From a checkpoint of a small mixture-of-experts model trained on Wikipedia: width 192, 4686 steps.
Below are experts of layer 3 (counted from 0) of a mixture-of-experts language model. Rows are named router (the router's row for the expert), gate (a neuron's input weights, with its number), up (a neuron's input weights, with its number), down (a neuron's output weights, with its number) and show model dimensions 0-191. Each number is 128 + 24 x the weight over its row's rms, rounded and kept within 0 to 255. Numbers have three digits each.
Before each expert's rows: a language model's description of what the expert responds to. This comes from a sample of Wikipedia text that the model never trained on.

# expert 39
Description: Closing parentheses, brackets, braces and percent signs right after numbers or names, as in (1904–05), (55.7%), (magazine).
router:143085131101117102151126114158103135137136147171102111091117121131129138108142100122134176166122133113101107111129135141131098097107093160127095157103088119115122101188134109111110128130132128152127122140164157113139110131124137094110118143126100130105149128101142163134154121115098100115112152151152149158167173115114127145119151166108131117111098115147166102142141113158199108139124113148094108110131093153104176096099132145091082115123103114184167151116081173166150125136120131094127131110070145123131098087125128152135138165131076143187106123143150130141102127151124126099
gate1:124096106100110163169162116123143122107176119100091117141132114134149091138142147160177139132100145119166092133156123093119118171111149145081126108127099115054120129080132115134106107130114111123093149136194146114114099130107116139099126161130119133166132142110100146142155197110095141126091121130139131124107130128109132116172135152144130174096139136163173100128148086138099158133109120187105145151111125135190151140114126108149123105112154104124115117116106110177129119158143126113119149095122112146099101120076154090154125141118112109161125133137165109141140133128146125138
up1:130150145135112168135160113092151153111136127090078142128135119179159085147120155155147126110029127143131128135113120118111083125144128118150143107092115140101119129132119132132115088108108147131094148107182135129131163148150100205165120156117114109175119115137111123121156170096122163150138130118133119104080142133092150102158133145127123153106145138100144109125131094161089137145122120149128156114116139130179172111113133102148125116107146127126111094134097103136147081147117150117148127119118104140132087137112149098147176122136123128131122159081153113094168144160148125159
down1:130164116113155115103093152097092085139139128134118124127104147098171153110117153147099158158128144086130136126142147113134123131132128130146118117143119179138100123101129122137158126114176104107147154144134122088106135096106177169140162148117105111133102133134151161117144116116124132102146090097174117093108147171092093085156126141107172117134179139124137118126130094148163118165095119150161136128102136103162124134125100132141147146113117108149115110128094162166145135137080092129153129091184132089096099137127106088129100175112160136141088103124062145147106133125153128157

# expert 11
Description: First piece of an unfamiliar proper or taxonomic name, often at sentence or section start, such as Bell-mann, Gen-clerbirliyi, Nauru, Struthio cam-elus.
router:189123133124118097162124090168075178145109139152148133082125112140123099093162079088174145149176141120104161140164122177139094120106115169150090116119135137096083098146130129106099169117143135128121141117192152128125122140124132115119117135133121133108116152109092124164133119104100166167118126127148123156140131107093157146142135154102089112118125129140125138123141141158121125093138109128129071108164106128150098108077146129134123104114074135170133181100123132144127131114149097150140137175118136113111118108121157121121164142134098135158109096137145116133167146131159117113
gate2:153136158096156135118126130094144129103108136120111105132113137136143046154118071171111123154148139178100117151109147122119135165139115132171175139101123100155121135136147093145084147139154084120096126134119149131154098116111119139115127105135105125116119120144174159126172161147125132158116137136129171111146096122116120162144158139146165107104144153093139128144085143168146101127157127121105089105159119155091127116153116109140142149144163142159162095102125129103139147159122165133169129135103185127102139152130112146123108130123170146080134125154117111138138189128105071104
up2:137136136131129168119170137088139138155095155111102115102118096140157103094120112152078116167137138162125136082122148127145125117153109100135102129151129109122128185140109127135067112121140093091093152134129103136109135104121109127136123098163155086160124094156110115097110105154189131129137154156146125124180111110111109109112157163170136141076153149115147085201114123149115129114134137124108167110140082114083115168152113104146132133149155177126128124173150104138128145148108106107151108129117136137119141120125095125145104173117129097101095142150128098125143157114149093125
down2:124117095104084131107180093154129141156109162113145103136193161120143123139085104154147130110147119131117085130142166110150127127131137119154127133099147133123106125174120157095088173121107123128108120110106165111119125138121161117161090155143149140127123110152127104157189115165151120100175110091102129104138090134134155139105143128100081135103109112123138189148134152130149180151141159117101125120136125169110111142150112150137156099142126146106111140138132099127133120146143128182160128171116117127144159172162063135073120124108139129132150101121158148162141101108128124116

# expert 44
Description: Names of cities, countries, states and counties, often after a comma or a first part (New York, London, Gloucestershire, Japan).
router:143111132108088119132106129144120143141117131134162105099065122120129114082137080107120159136118107109096122147159123174139116119136089157131122098082093146131124113139151087070133140129142147132135114108142147151140096174084120135098155115105128128146098126150128113125107134122112138169106128132134111198166117127126120157134191123114114130114119128156122128101133117153132108069096086154142127146119092134140150106073099147091114147144131133135201151114104134139171106163150133118143114167151153150123139088086168143138162132175123102129107149131132104155139127163153121126
gate1:100111119136137158128128116120110170140129160133086150116142130156127116131120094118115167114135106082148148139125124156119087143111082109135132106152133157185151132122115092082137130113151112127094117077124143151151142137135111141110128131099122114111087121153154091092130102087151136172173138111082122141117068140148108143147168141130142136105123128134121120115129129139150118069090116140137112149136136158145182124135131127132077101158159100145194127125135120136120089132113158129115132154140153129110110099104168126109175160117123121061179129133148079148094101116156133151
up1:153142148151123094159114134149126085098134107117155075155124111113139162114122108121144101147108135188140140113116125092143172120158170125135124141118133101107130127114151158154105133114108127111136122183088149112110115100107127123105128106140143101125177075102093139122165147179121114105113124155165155096140174105103118093104097135165120140160131126083133133167135138104113126178164163083110148119156121080159121097122132126126171149108084157098092129160155145116128161113142103126096148139108161157139125132140089141112110123124159135165072123128104148143130146117115123119
down1:129090128160178103158093090108105132109137129150130147138130122151122125150135151099132151125126109114159162098091145127145122117090094136109138147133117147106102141122170131116136127132131117134110081055142108131143096164181085126148099151112122164161095160109101165103130131122174125089139143080125097136106136135097134112113149118133101142127124137086161108126084122113130143098075114157097136162122147162136123115134122088144083120182157171160113106098116125117132117089099126117152146137114113100156132083135154139168139151167141122142145123104125163116184151124122154125

# expert 61
Description: Past participles after was, is or been in passive constructions, such as known, selected, transferred, released, located.
router:160078114103120108151127117131124168140102131129141127123120144139137120118132120130129173150181108097118123140174084153138092128135111141108100120108124139119115073136131111055135199130178115182121116129141127170147112186111142114110148117115127118129140137147141107130133160167100121111145126089128161127151095107113145137141159118116126102117093125147166158109101117153137085109114145132162115146134073157108154136109117106107120092169101128140150155100118154134154166138131112146165093121146154079110100116100158162107173112090128122160106088128125111149135124101129158130
gate1:139122137105148144131124104141106133122111114115160126134141145135160095145166154135150115133133126154132125167128110133104054131139090098144145152167117158122133128151107098128117105144151105157137131104110151116142098136168117107138114141131124117158113121169147093121147163132147082099147150095124122133145130107159116129140140151136175170108130118144150098108147161124108127131106117053148104133137106126160156144111105058133171153099156085155165184137145149109141152135158139148127128118119090084157114094075131146156146146100110152142169081090089110146098132089148130123
up1:079139133175087128141143149148149131162154119177129118088151136150123132122093133127089164145137150143119132097106144132152195123111159168143136130122139106121104171090155149141118151121126109113130115117145108107130116145113111111117124120137125119081134137079096124138128101128126143139098105135117119149135112121159133176118148070114122066133154097135128155109146162121091120143152142167072140115128109153094127093141132158098100103161077161124108104110105121135146149128092100102123138129137147192092156138192136137101094104138118076104093146140137153121146112124124125112
down1:147138143136098141131153105127130145148125117172075121106105159180117126126116121129164182113136129184123171126150147156135151096112114112134127108115080141125136109097118113117116154120145188105089109164117179068161118145113149180122105155121083167120097139168121148142113117059113142105147150140130139149124117113120147181155154092142081124119109101127111101127152114141159121133140089137111099116136129109140146122127164135119135116136151134145130156083137128156123125118115182129157148154109135090125117114091143092124140115123121162180110156129149129121144156158137150090

# expert 30
Description: Capital-letter abbreviations and codes in tables and parentheses, such as US, FC, JPL, MPC, DF, and pieces of acronyms like N-WF-P.
router:149122129117096115161122098151111154151117095151104110130132135160098134106168123120127150158103151152104158125137141145114139130154124117142081153089163098107101142189134160059133151118135147103145111137159152149140090150157132135099148141110119121100133099137093157099141130123106153144154117162147153176148110089092154153131152134129108096113128071160112122135130143110159113120126123111110097129139126157105148085090126132109061128146125090126134109093138187148148117147138095111136134159079166106087112112115131105157091137152125115140126131148121118158153186154156119120
gate2:109128105137127102177103130159135164113102111141141159145124050128112121152125098110107152158075146135138104153147102124153143083183125130074093141135129145165155136106089153124089139160114119112155089119108151163126101066135163119142133124085079126144127110122142109114108164105139128076149164119116117138109128118162134155126164124129109127163150100154112103178131118147131136121165127120151116088165124161106114126101131171140111108113145157101159146140139137116137127096121169151135145102149110082131135121148111148116152143106148084145130162171134115114099112120129127097
up2:120100093124113130144101139133118153156159112146135140134144080168121116125118118117123137114101106095145123146140112124147119129160142106120100127123080156124139106163106115137113126157107135093168100141136139158194146111108124100160127142083125143163163086128137142107105171092119063115128135109107096130095126131144135170146138086153104152121154105150150144133120131117146143141163102133142136124140125136119107144105136163134101131084121169124158144113108089124184091094113110147100130104146170106129135091114131179115173131122142072116196159136110088133104125138142188136
down2:138128076143128125130088130109153142134137128162130136127108133123176159113135085166147146148173152124133136144118105109148104126132149102110117161141124125093157086091131153103104167135133140147126139146148149153160094096109136118129122112149098149121101097086138128151104122144152154148117157146118180128099079106099129131126138095124119073093148141137145115126148145126123161127158166122104176159141154091153111150135134163132135155123097165149096139156185126137126118141133136145111077110188084124152129086149193123116110128110161081122149119139094089138137123089156136115

# expert 25
Description: Forms of be and have and similar auxiliaries right after a subject, e.g. Quincy is, White was, CCP would.
router:132066121111160118128112123139098142149075132126129149105136112124121121074112118126149132181120145100120100176134115133161116144113125147119073140096138128110131105119152144101093135122134116169124158158144137129112105120109159106149138114150145112112119123118072157135133139104121145145165121167152158150155111115114132132137104179104124097127124168117153109143147106165142131127134097146155106137092097162149147116115137138149129155142088119164140107125111109179103109071144178143162110143108149149101097119099141157139122099158107101121114104163078109190131112135161145062
gate1:149068131138159149126072127108116090125075114133110134133145104136126148171094127148156126130145121108110114136123158149139141140143160081147105155083144112112069074104125098128124114102138104129086141130140146173120118101118163150168110126161140128148100129117110142115115105139147090108136136127158115099125095114152150105179165144151085160116123138121162067143135128142111179152145125145166118140130193115152095096129151118134134121110156110128093113097156097102123127145135135097172108138120136150118114131132138135144123144116101051125083122144131142156113140101114137149
up1:176073125127132135125082132076124108125103159109114119163154118135149143138088152137130109144114113122112102121147145124145128152144145096148096163106130109098084085100126113100116134095128115130096121154152141184152113124126199131153125115176140133134114137147136126138108100134150111099140137150141086127142081103122157125151164130123073142133091137087167063126109139144106168158157127161166136117116194126166105102127132136143151127128140100130118104119179098089124116138142122119159084114135128149121108128133119122163138133136137072167098134142118138155108134116161136146
down1:122109105095112113165209133161153165075152123146145148111125125115123117064107155127117103112120115088178142149134174130115140153156134147107094112163134135138156097132135162141127107086117107129163133144105127119154152129122130133115156128135118125141121161168152141154121090077154126150091082143097131092125157119134127143087085123152126087103119164124129131131153150112115152124087145120125107120164123159133127106108106108139131100148123092190136111113145095157130121099144154135107112108138168107123117192123115099118109099135137190128140171121128124110101098138135143139

# expert 49
Description: Word-final vowel pieces of foreign or Latin names, taxa and surnames, such as -arya, -ella, -ina, -va.
router:159126162141079088149077138159133137161121132132118124116101119114097135099151092139146139155132145137053144144147092150111108106152124158127127109111103129109129101125103140109124130154133162125107111163154160143096099168151134101123122113130127136108097120097109118112133141121109150175112148145156160126179126123123147135134120145106134091142141128160121116144132112175144120110145099136124068111131098160132124116066120135099142106150105136158182156116112152139132146133155108123120125192128181152137110137112165127090149114136117109184113115134103106172157114157171095072
gate2:140137183158087132120117143149127103138097124118119165158089109162126134141106122123088165117138118173159105147149090085126124142165185131153106108130115094155121168133136133117150161129137125135093132141116101140064158126147130111120115147078157108160123130134120099145100152128160113097084156123117105147190155104109085119137110163124155124163121084114161097137111102165120061126085127120161108097134120133113115144141152151139117093125145120140141116144164144102104147128133110149134119166095132142128136113137188140143099169115149144123108127123117102112160145126092141093
up2:118120094112136110125121100133130124121164133125116109076131143091160056154149133094146111154102103095123140130083154142131114128111097144115129143132149132116118085111098135093094108115096156137182136112124142103186082181114130167161116124146115158109135143124138182123115093127088142131169126105098142141092124161177144127138150112123122138119115173147084165117141140100134206110159100140093119140133130127131131122113137120120151116152135102142130138126099120163141100114128130069121138067166103115146124141145069141115155121159109101135132110143111147137105125133141129151
down2:158105167124169140132060111143139134157139155159132141163112102173140163143130111111114113145108113107192131114132116128121123097113106109150097122125090135136132153151140067130168166094116049117113143155177134140166108121162094135096135126096168120127120092121165151168136152145132135140147150140140101159151114108102129126121092121135139125112117080102127128117136123122125106133118128106140147138120149150097094133136132121156076115118111151136136098108144168156138152128126155109137150108116182085132103105129148133134111170146152133081105126137110196110131165131104141143

# expert 35
Description: The 0 or 9 right after the leading digit of a year, as in 2010, 2020, 1970, 1982; occasionally "that" or "the".
router:168097144098119091170143129153086203125103143149111131095088103112131123115155078116152167173161112140088130146143133133125096113121101144168098133111109133085113113161122128102113139109151136147087120116168158128122110135120142126110115136114105138083123106115105157156115146109106150128149146160130136136137132110128131175117122163080106084113098126159138144153154162181139090113150104143124087116150114155136147085102137144107102098134081118158149134111106141131141136125150112103142121160102146137104084117113157144131170141152116120168089147141133108161130133134154175096
gate3:135124122102101169106117170075094109145115140178109095130112097112118144139106131152107163158098157122160139104148098162112112107086114134152104123127117142101153122097114155067132159139113096106126172092106153152142172125113139150116137114082158135172112148156124133098131118111132174141113145141160125085117150122110102151118153145126107124132109117148111154136101124121149107108111165094124100161116180140122105157110152146139169130117145156110155094128148068123113139135174160214148122163121134108140130082108157149123154115133123122109131135135110113125102127134136162107
up3:127110137135152080157140113161142135107118132120142125132113147120109138124146117117180069097130113150128146176117102112104169157144140117104128154115140091089115118179141125153099136147139191127153100158146078113116132141125105138183158126123115124134137119135122093105145138129126071097104082168099123182122085119170160138117134094138124134150122116127138097133145131134104148134130121133125137106174115103107150110157113125150109166163163074139128181124131164151151134131107103090083156135102119096083123132099107129131076133082110127117147105105117138170128154127111126126
down3:107116109144117086138122113147078095113092134097117150129097147129111129187140089128152102139134155131142098133140111083143090124116108159127123133125101074124117111148143161106129154117074125106154132129105152158106131119109180113159157135146148146096123141128116154159133156122145110067130128120080137125137114118115164129137132158106096148137122140088094149127136115129105126122102099129153092118150142113141104148187159142117060106115137090090144123134145118133114185139098138132086121192114120130148123185130137116102087103142187121142106134102124148131130124104139093107